{
  "n_experts": 48,
  "moe_layers": [0, 1, 2, 3, 4, 5, 6, 7, 8, 9, 10, 11, 12],
  "router_score": "softmax"
}
Below are experts of layer 3 (counted from 0) of a mixture-of-experts language model. Rows are named router (the router's row for the expert), up (a neuron's input weights, with its number), down (a neuron's output weights, with its number) and show model dimensions 0-255. Each number is 128 + 32 x the weight over its row's rms, rounded and kept within 0 to 255. Numbers have three digits each.
Before each expert's rows: a language model's description of what the expert responds to; "comes before" lists some tokens at least twice as common just after its tokens as in all text. This comes from a sample of Wikipedia text that the model never trained on. Tokens count by the router's weight.

# expert 28
It responds to: Last pieces of names and words, often vowel endings like elo, iki, ia, ian, ina, as in Angelo, Thessaloniki, Mezzarota.
comes before: ",", " (", "\n", "'s", "\"", " =\n\n"
router:119141088134108131169154114141117156158116154102129105131137063094153083145123151158197154124115151102190143157098177132064072145126182148151116096145070098163091189104180130148103170122177148102139091132111117106107163168120124080156047100172090130107142127077110180121117113094134070115165084124105096116095173132106116147090151132148112143052088122166121074088101126126113127135084127139134093167190118117187146159138155129098143151135096155091089140184117118171178133141033098189134100124120128147101140099134099160098099095170067103122131165093195103170145094199120110113098117088131120169165156113139138127161103110098144122077122095177166181102048104056078061155143143123132140183121139167125104092147142095170135078133082181120113158131109150147103175105115128
up0:116155113155132095129143093106101207134142122160139134126178101119144144065095123121144094164111160119153151177138065129076103080190129137180140137102132107182150156073130117165094119128092134104108141188104207140156112135116106170115149183120122140069142112114158120148135119093162081137191119194170120119138089134135166127098191169172091174133089099105130135141145093151119074135124065197114133173145094110116121178162102100156141124173161117119142139071121129179159135137138186185117097130097104192135146184078079147127117159137174135143162145099116125123117136121081145182126128120071149158153113124136131091086140182070170117125125182144134150099117182091159144137198108161170126135150173193105119112116106142157166148065099105107116184191194182122079063077148140
down0:114133189129149130072145149140069147188193094122103129175165082102075125158080176143098140107103098097069182108124121121138175112078092137163140128090152105135124144143126198098081129186149164155107144130116140136132156155115121097152126019172148149119141138169132125098165111096089146129132162090101144166142072123135088103076144164151068150093139154194122196161080106093137090153158155131145144146115093154065189099114119122139167146077172130122144131102109098177172106170137117131134103116122132171136086159112118126104129075042152123088113086138205196149087119142130106121086143121172148181119095121116112124135115085167158119104175091148132161092169113098084129131187162115154120135122151080122118060118179138112128107085072189165171109093080107181136105112125103
up1:075101199079156170121142153157141148079130169055115076084137047130163113092040135078118115116112089073130096159106095106118073117142190157129141124140120100153081103154158145183086114115062107109116128108058157161125088152110151129138128160081120133152134105157141089146136145129104123159093088091178097083154129056187117127159108116135101124070173123138151092103097114113120122176161121147092150174163089154141159151092108140139151089112145139138161116079119115117131079070123131032121159135134116065129080108143132126135195094093123156153150123109163170119148108103159175183103132156129162125116088149178128132114187099107132108168143102135141134131129128086128145180111145120087119126178100089144078111138089093121152077089140165089153087178147122105198066151059173
down1:220079140121117191101237135080179123113094128148065107147066110073140108169146087131104110126115174075158135127113105155089085121216119158118135119139176150184109152072104142102129102038129130113096120131137120146129130122081154101163102160126146155165117128099156126104180145139153101154161174160139089111186140097150119158088169152082147173126096093186143169080127109117162171133115186115113122125053097089108180128101104147135127079190069137063139140172131143121130106183113178130099171127162113203143156157122210115130151160161086136140087149157119141184136134150112157132169173081125130148114153113169093065116131180137121174092094151127138126147137128097106070111074141113154161104125101109091129107127122132120109087097108130139152189161114117122155144112125145
up2:163137114130096153132144087157127104143139142110091090104161131131139100127157123154158086090136124080159095114213093104080166100079133104083111066104132160014147158133101097101120088096143127071105085153132068093154168087154127111128129152123163118158161092174131150102144171152123135189108106085091096165124178145152157150107089138130107101105112123131144143071093079106090134081159111124149115114110105165127158142110180081127101139104118090101136141140165089105141172088089114186123151119154133111082184131133099105077132106101165186092101159171158101115148128141063150071134051186178130120123172136132149169171082093075128105173125151154105117105141196077083061191115111164168183110103088130108120112076102128124190160116127084159084095084103102116117127103091172
down2:168120117108142107103124174142109144142095159126170129146138115143173115135114111079141149093101096135082170118099161146134153148108141154187144183156121155111062196132163110191141115136138128118142134114160145097101093124143068143137109091141080164125121143079128141114156075145163147107171136084120124184182125148152101137106152113137098083157167110101127167170165136058140181122168186124104138099067149033107136096166119118134109123139128109161127030112122175153227102135123140079136122105138076153107148182179109110115148103146137083152073089150088114108142151128138082146193166070075170116136062161176134110154159074176140127145158158115115119095161104148170071122127112153076094089196129133120125170188154135103105202160118102064135085121150116063101108124098132
up3:084171123155129138107174140103090135121135169155108129180127154131099071107098103168119071108120150118064089132072136157145176087130136159114141123120144048163138066159125084091117165168130171131087143140101161120177133113157123144154139128138136120156178114106091114099132106122156148117121124168117170134185188152134173041185111173160114114091111106125152092143091207093133135191071190107103102151131129156178096099139137087190120119169129092113108164129119169154107145089127117120114125147153144137081140142128132097131036095109067127172170140121131135126178140158140123113096167122052235102140134184100135108183102110118214078115103143143129134124092098088111112122106067115143111103096119083129130132104180182124140057168097095136137130117202134097074116150128145
down3:168133139124152137155108148127089182095154181112143126150144190135082117080082133108154098148086156129123171121201152168092164148128085101108118177118165123072071174094129151088068115100171180127097031132160103111105140113095082105095120156133075145143130037134155140152098123139110120146186186177129116124168066144097083146162146130146152168111127126078087102071091092126128127100185147161066160116151127111152079178166092133179126119157183138144106173147072077136138069140095144136159097112144137099118114134189171079142096126141161120106141186120133132149089124075092088117151125151140149173204146154087127192150085114134154095138176126153122075137160095123141110120151131159188078124169157140154134149150094125071172167125175164109164141123102116151082118148113133
up4:155154129120123141126167162133123152126125091089146097115133129103160196096091179105137091108144117159166124058108128102049120075101086132133170141060132119099144153141145101137158177124123095099062165169120134141127096106117099113181120144164164182145111114116157124143148113107135118171081121130119140160166142092108146168144136150090095181108114164089147111145077124152137123085076141139133104128082129107073085051136164039178137147174169142101157101158152151098168101061086215105101075108142183118163152163104063136106114125117108164173121141118144099137182054174098176141116081157189138136153134092144059180163150129075120123163122131148086139157135083157098156133198143131199158120163134138157092116094151138108096139093064090132168114099145144090191105138137109
down4:108104116120136138112179169088138081149134070151087112095133148116085099120143111087131127188127144067108099103146128129162099064163210132079100116157165146171149074166176168177087202124103149129094150128068078180127102133113130087097143108192138141096103134123128132143130120188131160126198128156102114103074145142133120105127121123173096148145110132126120080196115141104136148129121161156147078147185134074125142109174122119140139124095210052131080170110076191168132128125179174125141149110140147111153084110170135100152141077084110150124118198144083112140193121096142089170171087191112184132102190101132111143111093217146173118094119141125121200180109163162156122125100131113148144158123130155122073141084154148089152147135117121093121153114074149086138106133085103
up5:165154123134119159127096091102069129067111085103135157082147112151158137201126172093117116151171117116107084122129147117120131105092172131101146124160147168119139212166145145183045171140150093172090137093123148168176139125109172126132155145124147161169111119101034127070174118134177195174131072101083133131131210131185135137115135160133137136152082164155153081127196164105166089113131098160104080136132139147132084100101075131136161095127161185087098065133095104142118074133079090121092102164103118096115133073168168151169154126096113133111109160176105098116169134144167076132080113103104113124142155159127139193146198139116120101171116174151136096194104114126115164129086153152098122185157164122185152177091125170122073146141111099139111138075134116121146155151123173
down5:098205082168144142168148102114164137128130147118162114125102156144161137101110118121095155149106140165153117155140069159169159128131115238132216165103134112089099093173156120180132125079130104140127113162096093125112068109166122120147155130132107067125152112177105208076116102160109124103185093200154134100123148158110094116153118138119115114141191155109132178124136066083115118116120165117074074099168074132128102163106115146103193142185101148140089140134133132144135075159117070126147117171156107173188119116156152111118132157118124127091114162145085144143102124137109166154109128060106117087097138118101170134093131129157106163179163173036136123104159107126111169130135131096093109066205150159173126124113084155120181117197168185118161104175111157144124118114038137
up6:090212162078125143120102145135098101134078106124157106142139127107134087110125095131100058125139102172172177109108113136144108163134133198130113098128171179132113168163147088143090189111144114074117166121077122159127151110095194083100121101133092107131195118152134162112136103146143122154084111108089111120162181153143152193129180146100115156124182164138139131157081123126175143130100129127119157148166073095123074081090159150124151138184148136126110124111148170191081130037092134152118158119190146123157137124126113140203054132124101134159228135126177127150154161173117158157159095131106142151125117130136082183141173149104188120079126133098149126074106086108173114107115149188119081151081171144122140112104149124093193072100100089123129113119158129075136040091106100
down6:129197141149093107130127064082122095146158080083128159122123126134140083153113135144109126108098123098116097112195124104112157097143139105099160030205132077118071112079146104140139128123145141192117114141118056161105120112173148188153137175084157175102125079125143149169143126144048174151119086115102172125149129099111164135107194111105111130110104115119129176104120124153111176122202073121116151137134138107152095177131095142167101059104157164182162138029069139147127148195122106122089122099101121142117138145107112169096068179085100162132139089149161167092114118144102135140149140152135074116136163159055137115139116091141141132137119100121131101158180188124159154148141116167112121198148152129117190156056095171172144164143089103101117119146151200143135126128178083
up7:160116092141080156176126086130148137159152089163119080105077162178101131121129137100145126142081142125148110150114165140061168108093112148081102168118146140146127152187176155104160090129149154171111100104133123176136062142121057125161093149151202137053112111076111096112115183134085134126119158159070103097166132098121124069133101168101184163111107177152147147140111109164108141122143132081132116162163135113162159163117138164120163141097111095131108123122141087121028113114056067156140124142114187129116145120098149155172068165103149182095091152107194065094147101180133120089132178144094173125073114133159170132153137153145135158124130168151080107122127062092067163124147126176146120163144173144155164200133181143104170095135120145138069098113054136174125133167118088
down7:162162123161137143161085126148133182137162147162160080068154096147125125110131093092096109102103147128131137138144114157157188165170131139163166112154097152142149166065104142176155116095128130179133105180092170156075124124146123073131077107096118137108182193100160143131129110135044095091094127107125167090088127166171145109125093142057140141133110073128131127198129095102080129238159087123231122169149123093094133123100147132136182147155148178072194171146123129163096103104138162086073126088153122093108104098136129076116102124114153160119131120179112169128082199134148142187135193145128164124137139110151112105124170181155162143125129148168125161107148117162134074179098160134173108157106070106156085125158152125107155098133053126120143100176123103082125108119130080

# expert 25
It responds to: Country, city and nationality names and their word endings, such as Hungary, Russia, Britain, American, Chicago, York, plus common first names.
comes before: ",", "\n", " (", "'s", "\n\n", " City"
router:120127119104141108182135148105080128145136181166104115146118145186093128169155157113169121151126180137179150094092143122135097140141112080090106093131095103083059140135178096145147162097115114127122088138113136183123164136085120032112104163117118106139117146142132176138057154096092105083166125118141105152142154106094113171125136159161149155100103146157130069160158077111141127143091126154093044137152143198108100113110126163097135116139079130129113126215086128116134097151109086153124144143046107216080169111201183071105127146118139097141128105137162169165104210123116136156131180115152131131139140133099162102192124096076109135105149106180147145107140136107080099108157154093186157150090154158187079105107140124143100107106081140115191108200113159118085181175177084
up0:118128120196130179195110109112127114186071148089108089154126117136128142071173158168141089109144129081162138149074198145110064134141158117168118113150073194142129142138169103080098141133174147098160125162141187167138134136079164084119084093120118189183169163094104139131139141105064136116165116091111135141117149171135092143078132141179113225079155145099109082117173122101085125144111150151115096148136131139131131197188129144151145155135096183104078100194116152116153148108149161144129133128115164136130160110125132170145126121126145146136114134198142126109105126069154079220121098135143128111088123148174172124141170083109119186178118074156154059098107109119112098157082161173094101142095142160140191158162158096123135133215083116101093178114153120125086138127102104
down0:129154132077116120121094040131086116059162157135112086117104162172137132104146156119055124152125165097140182098111110146047167175135129123110152146151156121088135143130131115164138163078160087095127124172102110084081128108090158067121107144174131132131182098138132114116167077091100125208140183120098144134044111089145091131093184140049134151129131135173178099071150107122138099170079127149116157128152125077134143173158136141170122202131100164135156150110117099119105091144079139147050124180178163107095071159142212110119165163118145143136092073117167126143135185068141162153159140107106171134174142162161123131116157090132123130165131118118117187126152151096181118082136179082146109146141140129150132144104102132136140107065139172068139103179111083075105094137117157
up1:084122179152102124197152120114139158130135121100135185164102161156151105141124140151135162190094120118117178163084162180161126159096162136162164138141126169184114121155124140113144127155133125110081135144115113210133160145114143147132112144086179108138083163141137117163125120105144174119155129070163149097102119130104151131171151120167141110146151135129179071133103132162217111145173114115131043101148059158090106082150169187122108138160136105118113121160146100107127172113172123131132159079094155121114182162227038160121083105106109133160095159183092146096125109091092120192112084124097152127105096179166134162157194100097113094126135084085063099151186136131033151097094125127159125143084158163100145158184153139112135184146184119116174136127184154150123115171138099
down1:163150078072083166123147134105133112135148122175103092138106160103111169164122086166124132171099144162147181127150074146141131087146135150077072111122171081144124117141124155161105097073117043077083135107165120146153127110139172133136090133157070083078108161187181202130090134093097170157177064129125136158130115123122114138156161165179115125141147160149125142175140083147104155079153140136076204105067133147074095110061127118155183150205139081124153164138164092194118089080145147164165161107114133107178107117099113095173129112162108146064148109121111087064160083115086147131180162140122166166104130101154143165098110095168200097141146154122155104101099138124114110157153129114078124122119113151119141068190154129176076123155118146126184138139189131118161114122144158
up2:146177107103136068159143125091107151193166136137064179120137116126157120122146138159120101132141105165107107121110102135164162113193087151130114143082154153082112139062145144144129169169159148119153113115070120164108116139143132152109135108101173159132127138151108160106128106138126118178173050177121108137073197135124147213043118145101136234091156140108131116143101098110099188146175100181105122059152037095156134147135131096152144161066059156133182080140125184186103143113074115120144142149141132144130145152147146126153151150121117130120091135130098175123167122155124161183084121129144072123128113152182119141108124145179098112118083110132146143079097168180153108114072132088173122152130119116180156137126173144124151075142054156103080132102156142082067102165077083
down2:168093172184184107143072148161129094170147156155117156094115128164085118086127101128149092150120169119118108136063111151230098144147084126151157168136108171190117169161118184117160161129182165194135178053073072171090140127132097098114107188061117104151117170118154129149171131116141110176112122145120155115093155133129103162151133154119169156128139145154122084185088131088117112091081087137122103103132117061152105106174142139145111058146185123120151171161154136167117135131087105137143122133113105109168143131093189088103172159131093118131126137000092159159082172085142184112130083117095130137167170164149105170109139129136129125102116068187104138077149186144108158065125115158165108139174116113113148086120087143148134135154133120148106100103106136128147116132123134
up3:148078173141163120121147138127112105125141147215085123122128072122151171110127107218125147090142150180150086171178126115110142131099128115151206110095161220164177098137138147179085124127106131218133099108106120078165172151115163160156138101144082108093137126102110144151085161157126094154116079129179105109072141076167148095137118108135084096086134089139110121109133175114127165146148163123120121125088119143144171163106154108182126169078115139135123128115118156103178085078102154119104086097083107143152109103123131175118157135135088086117121114148161177123056170176123092097120100079100120176112139127132055123117126132092123116090140079122197141152142208078092125165124111146048185154152143130136121094084155088142124175105100125141101134197182134147101170151094192
down3:174128138129142124093107139124156154111084158167157085084100100148137094122137135104126165152123110134134134037081115107082132122109152165182149165109148113106169129102121138169088151097102135130210183163153103150084155081155111148128123134155114100146138177167191191047188108032133099095213210063125134157109091137107075176155100124168107133139128083078174094129170133099158190066154102129103160141149172137150131076165140105130135104135142161073124104108069127151133185142163162100115171080209154118138077153110145108150110108135109113136170148151092116137148161149134111152116139121129156169177115124105134134123119143137146129117092144143147160126095102139158101128071123196141160153149111130201155147144116165161121078154194079113191093137127060128126140102154116
up4:128072209161141133103157171135130137186145135080128126110147082148143116156140155107099120099127106096102151106119115194141146143184191152123116177127135135149136152163151144163087133065189138130159148108192130199157153112131153161132177112084060168170142165082112101155094150154152078131118061133111115093089107081150134143120134140158104139142128133126126142131137124126128147133099149109140118098137099153206179099119146105138095136100095099077108112139104101071123082149162131105079032162147101152146118125115148126150108116155130160109110133184115153090133111135160090092121191062104164140095101202172125115110141074179172108133149138099161105148089204154152135143140161119123135105049110134137186140237156047173179130185133114103093116106098098068130153138129082
down4:132197180154138127073075154127119141145111096118142137087090170150168168132164108154184122139097149123039096141123061126096150143154181159137126113101148127159150141111115143150127140087105141115174184094165129197078243098152174179066089087121103133129178114132147131119114165108213123079087173117121164126167099091122095144150174139186198133097189123163117183155168062130130107171164143126116105116140116157125103150175156113140137150117122121135166134120112129092131145121117144166133125170056129090131143100103152136116157153113153123184142112202107102154167120135157096122122106128144139156105168121123105143148075191105143171097083170117093087110083135152143138117081166086068133164112178150130080143154107158074150117138130150055139070094079121123096133074142119
up5:104117085130099166067164106125165125052184134143128164171127067204156123131104130099147116152121181114164081114133130154131137130115115112162163122063092141076150133160095142123142127092121111154128096163080130151105166103124139115179135095116129155150185149114072180123126151143098175140138128128088115164147108098122126167134100158194161112099147160111135074116128074131145097151159094121164121129102130090102165134155146132110160143180143154121087054126142138170188081082102099100071042150086172079151103090084175107172188168172173153160112118125142106136161141149160142185100163218143123120091122128160072107127221083123094123173105139121102143044143181095162134067145169100161161084087124126120089107167161172154121117079118147112141128117167112138131116094103139
down5:162131150097138106108128129129145089154138145185127092100176131138134139192159159140153067171117085087162085082114145204139128139171133132091125108111141177111120137132104131102151184152184176094204133186129128181150195090133113142137144133111159126112149119158094141127115167170111158063140058095082140110122137149138136149128107158114118109117093198131089110108212117142108116122067054118092120154161121149110172105152113107089156153129153111097110159157121183100126126106160116122090093096129113136103110076106115177138134118167135165172163102099207081105146109100118139176066178148080065115147132096078121065130092101125165147124126140138091096127127126135087126133156201121179073147143093143084072160081124128186148137107137133153142170198133052146118109151206072
up6:069135084162147144148103127198125147150108086100142149167135159078135122155130085146149118163135105115164115151077140204168177152089133131164199113099101087130155131118122148124157110125103105075149084131162187114142122099093115100140072152111154189176114106123088111129126181167097091088046127112137146229139144099152169114110120102143122100153177103114098166209116132141166158135168131129154082123153130147147159086130125112176117124112133156162129133181156154176094152123105132149119169084125145109157134094091108179083118095205128105104151052152127098122150155167134144127076158096103094136130125092063082129120219094125138082098098112090145070099160137158113206100138144162159118144159175151113075093157117172118107099167107085056085152116139144157168159089109137
down6:188074061120139148133135128147081098105127100118119083075125069141133072131188119130120168141134092179096136116144132116102111115111145124137137110083113092127129185098203181128069136100060103121137128140117107101104140137083107179198082091000138155125162132141116154158132099123162117148115206091120117079132109102199123132166145148122090142119089136161086091082079142155122143158163145082176109127051139139089099099129125128169156139139115112099095202130077151124195128135121097095119145102067118121111098125142110162158171124081136189077162161183154156147140173132108076090122186122134094061192146147153119227114123114125115113106154164129114127146129106106127119080148134130113157144093181121108094080149108164080133103124142108097079105142100157148130116116147144
up7:099149139103121129148155088095097203135094079108163120159155106179105125042157123088153110109195116129120153114115158120116131145130149092124135053099158140117102091119142134114100122134174147131175171110155109074143101161118130125073161133090158114098111114154157125187118084143100120130163096149128162121117171070165126153088156122136169100122146126137173077143148117176134210154109118046086128161142170178154133075126127135062161134116151172172141028119127131189038103110118070070142085110107135101100090097133155189149116209099128149133080107182165138119113155155158116127175099164066111151101150160174111134146118092060157115115074102166168136108076110114125112158122120182137128154131111107113132090166113177089130102138153090162143116127120132091111067162070112
down7:064142093122089138123135114136178117181121107103095106182137091091050140110111097135123047169158119114129152105134141135136144087159143062135151156139158188200101129150155107124117118175134142083141116129166179133119109129165094110158114166140165182118129134166079158194111126082164128155156111121165113082133168180107124115146156122069158135149198121141101070104139162116105108130057111157084097125110159151141065162142121137127137182138082153171109141171055124118165112152162117137167149134157131177103115106110199156136146129102138136138135140150098146172195133148109153107158160114157101201155093187159119145123118132098161061139075122080092096134184120084132085109019174123104112140146132072170082061098142173137143129145147086117121114150112146170065145154173127

# expert 31
It responds to: Second halves of years after 19 or 20, such as 18 in 2018 or 08, plus zeros and figures in stats and certification tables.
comes before: " |", "–", ".", ",", "0", ";"
router:134114144098138120160100147103093100091118176146091092107102159140085128142153148123117177134120167112118192115116093163139124150124103113085132112147174136136069108174124114141172185125142178114107048150163122120099154116100123056068135180165100090123138135147131140097118081155070189073094105169121132169054110060086135088209142170104115089120153112172142176174124086093148118126096101157124058103142147140155123140046086157109142108155172114125192152154097129108136086159136135179138171159095101154109121094151152088111148111105105113144118103114145128153142155127106106136104175130154116107113160094107101105108118120121167129111109095097069140110146134170131137112153182076121133110166060158215047039118128105157148094110145154165175119211082107170090170128156150
up0:087125181203124120110161101156160088119148150171202134128119110114115105164156132132164122089124105121177122120108152142089177060142125047174136116128127098086162099173142107090121100148140104122173140183112152095179108166073166116105101142131102126113080090130111108161136133103135095130172132060123057112114154083131121135169081154118096180075169120101180160127112142209117180118100094121144134134139110137126171158119137070157136140133186151122123125083141131158155142112088142073155098127136103137154090105091115190163107182112088155091048134109134125066123126091110108105122129121084120077044109175150085170132192118163132092080122198113085210119170159150117110150152109142176142197122134110118105134138180178167117112136115118166142132110116077094180097175096140
down0:127177120117127161111183181128118054154148118169118156070161111130124098150156143143151178084114116168174171082130124116107157138156179044127130163140162072121152094178156068122169181155135072212120144136125159129120093132120098158172149076099104090142100186146127149155112057155140131166062171130129112147151155038177122125134183054146122153114158125155058118134142056112147220115147146180072163108109136119111164123159130153127128070105100151092130136167110077136126071108120155100107111129172141131078139060126093066127145128135131088160153090111120100120145110120126093156156184181110178155145106126111169147144173160168126149112074133124128105138125117129142087112101133131084131060127129184128149082110132116126081134127192115105126142155103127180160126147164104
up1:149122118157096150125126120103176176114102084137167129138167172145176140179117115109143125138105133170113109101149140116054137081154176151153141121091109179118156088066084123114141063166124141103127136121142171139138128162116167123143053154146145172150080177172045125133175164183107092164136132140087137096140131122118147131148093110130129173098082144151141160147143088178135141134161155101127166180152140134142179154086095035141133110146163186134090137153135126112117176143121079172153085052106125128125139120157089198126141121147119154137124118144176180140176138127146127181077184087069153142115149187067167166086135105124149141128127096176136140178132136094095137124168160093133128093030167090125105173145085121138152148151104134081184167136159104112043096150092196
down1:112112172197096124122135080107065168206140082146129100127113188150250127078159082114113156113143185148205136116150120148140149177092119124152113124134050071131162127189102175105128179127095137155137158155123117140067142094127132177111129093043160167138100123121170132078187101152110133122153121119150088163132094134224158117164139112157133113114115108162131087070138089134108123115163098142141126113187101144137134122142128116106115154156130106159109173122118089131142144151141150123142174130140082124159124178140107190143160168119154095097180074116137090099154068087149105058065146180172100127103113108075102123188097141110140119127163094102106121153147120096120137111118148110102041154231159143110132139167104143137080143128140119117117120153109124125140077129151110
up2:078141170171157140153177131101167141136093076085116215113115113107113077136108189158130107132124144140143106104127141182118106131139136168105218143102133161143186155131148089104132104144066186099158118101162115157096126139116130119154123112172107172146102130150117091148216149139128136198148044153077097093130167102042172098174142129109161157160118130039143132142117170149108168136116150135152119128107161099137139148164106139187146120092136109149136141109152194097151157093099203144094068090183166100182102080166128117133147150089158132108171112137146103090110154123167137113107154136102173172143122153187095105147189129067119105121163154113105078137151120122078141150159094115105196135122120120058154098093138073139180148159095113130091093108148103075153086116105124
down2:080116152135158145146134154173098114144098139146126155094135132088143144172070143106153086136120109214097140103091099114163131103086123158117122063091094099158101170118119118122128131138100097139174166134194129149107133118166090186133187105119144166228111158132130146130152157148136171138151094085094140137162102134078061063129190103103158125121180050158097133101130158166108116134116190101141046220108106091132172076125131101129107189102086143154121116198078153120112158174133131114100156092114093145088169105173139116196136141079109138125130130148152116169159152134121133130142149152083136116127197131079088124144155124127149117106158090164117200110195184173115106171126180125161136162131159169152117132141123164171155138123095103131100074134130143117109176071071091
up3:092141137161162113175101142070102146103131134120171190135117139130133151167161095143130119138131146151117148113092187164058118176110168107142171133089117141140139150118096141107132106124166135145123127093062113099062099163130155133106063053155115174196097106090115156081075116074146080156131120107084118106121094086130171173106081133109130139110109162110096137171132156124122131152097123068182115140109129100118178128120075111160077194074141083106113092140163123134103166115141117156099172119125132138144136146138059133125138160138163211160130125161038146131145093164153100143107128128122130139062132141136107123101180157084097067045164130107165086154110016121120114157092131158168115045142174089146135107182146186115170080146120158141136197086104122150123109116141144
down3:135200139097140125102140098086126089135164127074109088138147051132169103093087118150139135146072115177126113123135166122125156167122119151142145162111116145192125061115130143100028122093138140137102095078127178103141198122118098099099121146119113097187116185117175129055152150187054193119086092148218157146153171107092144110177143183135100152128106154156122142160160106082131149136197147098105130123132117139128123145135176102211172213120090130085102163082175139154159135151124159125122197121151166190138124109081116076128096148101122158119146105156148198138157157119119134161103146123122135155172093119099125161144108153132162158176157161143182149133145135143168140144123107107126155196135174114104129123108082129104147072151068088145112153089125106169105156159123175
up4:109101116211131192139195117124132157122129116109178175134119173133113109103152120099161136110092090080121114089126088112068100116138114167151150072158107078099158160094138107120170090125160085147115139139128145177134121168162167120085071149080094197124143126144060122125124174140076169150188127098130145053118176133083151159120148142161102151111146162074115149158054122083182082151145131138084121166142167150083076153151062046083117078134127184084093154146113065135088138096132097072130144163078138117117194125111113189204161133145173129146116091113154117089100124092106144113120099104103168128139090099156136112071118116134073120154130141129071129134145107159101160155124180143139077100067117097137147137127063183109096122160102162139128139142177109146132159091116128
down4:140099093163100119154149131133209105109087119142113132131139155129061141080165106096143141109084166133145127094076152161173099144133099105118125135154152160106091114088162139049163164146143110132117092243080136169175111105148074033112135153084101153096092063130100126190175124132079110121147131144104119182115090205129142068174205151114102111133076051135115076104133176174113093144100087114155128138162152125135156126183143149035191160122132103120106106155100139115163132136147131143106160126146152120105138102154115113154129164122127092122143142124161112196097124212139142089156083129084106159134106048134149126167154124141104181175126135157096132140141157156137113076120153106162112105058135107165116106139158110076141158119150125101165090161156140135153137172139100
up5:149152143075135139070138130141164113099095118123116124116182131128163117129102130204124084123145140091152176079084102168116132097132168160132207115085098161190124119168153127103146099137111138161157110133162194044135145130078205169116141110140150166093110134083134098130157170082121172124133074166137134117121132122178182154128157198109155146081076101127105139098088096098124162066186148112117173062109116127132105151061154037172074110114109127120151137108136094132074170132126133135147121104158090152149143160183057146153099139138111187167097132184129112091094112153152151130172109131063140164099134180151111108149171113076128126098133110128120124143068147128171118155175113149133124140147199091079158143136138137126093113133187096077050162180134111092149101095150139
down5:106129143105114124125135178179138144063104060114149163161171145113117152059141117081147158174114119189124131088133163160187088184151143138110142110078116122141142115088141089160100146129104081178107152098096110110110164100092120150137136139126064178126143135110161165129141114129125107147170129143161098099114108109129140093168048176218127124196143147138147150076118132125117135121167083163198147113085164134118120140125167074168112134136091150058127125112102168154122138161120149104140093130122118119133103129122186129174128063107183123145146123103206122091109161150083171158167189083132098087104145122175086147116127109055153139110063175078135098149100096130153086136126170044138134156165117090161116094095106088145109120190063077207110145158115158121109168137089173
up6:098132171190140143094194141115121124112096111082174203112146112134083122127098077122163101077106158148155148128160150192121155091100178118192162111145054221108125151077091121090151143126124112111121115118145113115146107106096124169145178108103128129123083106101147152101114120168064065183111064171182110123130135089136162188169136143184190170128089143124101152127158151194123172180097067065157167098178121121088125151145109093140095118121189101164114133109108099132138157098119122142126075082109131187198142065132101186194098132171113153112148145128082066104152150181172142148102169096119138105123185133148134106100159172085122156160114126095180098105127135126083120164107087175150142086119151110101142148164112153096112159089149155139129166112108116126117093117134131
down6:136122139128161137112088142153105174158115189089181135185130164103127150148113196043104121120112124165100115099124099146107140159111135145113157077092161093131151096122140108138139202149141067155115119121158142126091118152130099170123166138105094058151106138116125155157138161150160147091100131129154131183120162097127126162157089122132080151123143170215103176116096148064203152121124083127141207165106065071098089119155120136123105178070097109094128076108132091076197100131146132164181157122136150121110132161137152076071087134108066132156115067119180128111137112097146136174098139118074082092085124090157146061116143112113179133127199139144111120150110130160159095193152150147182096131147132163125118154128186102149172116084104074093198117148103102173092109138120181
up7:086140178097154190097140135159145150106117113140110150110138165128149152141096057104135095105189156120108120116157130119135162174113132180180131147153148182131148125100125090175197137110078120136092146136107135160182123161123131111143096154091131137203052153105145130170155110126124140149146117079093131087139135108162104122126081115131152161108131170067123122139162079146125161115119119095142173166117110208142182206119091199154125056093065101149151079092055124190164086113170105113106205118132111078098171175096107134138109112087165173137133131118162124088106116144133155098060144103112106107077110174146123160096154061142097158070148147150095159095086204145147097143123066141143110115127191116099162141155073131167122132124092125179126185140153134074117098101105124
down7:138103053142127163191123175140174103087123105141131121171141176174088117191107140116121108160153157121096130135171154058124100164125096140108088151186113108137103083152132123081128094063113094106159079159136169200070132164155108112155155144146176137132184168135160155109157120157080135085159131088098182173088057140128090119113090130154128055121122221068087178144098129053137164098169152110180148146117092138130128138156074169130107140129146135159142108131085104103185115128150197102130157097092122119133132110156152093118132079111182117131130135098143111119150139089074118068128146140087086141118144151113105139086156095141106168105162168165067173114157149095160112170115083166106124169139180108120092150140075111154078087108153119151134124056101132145117129059155164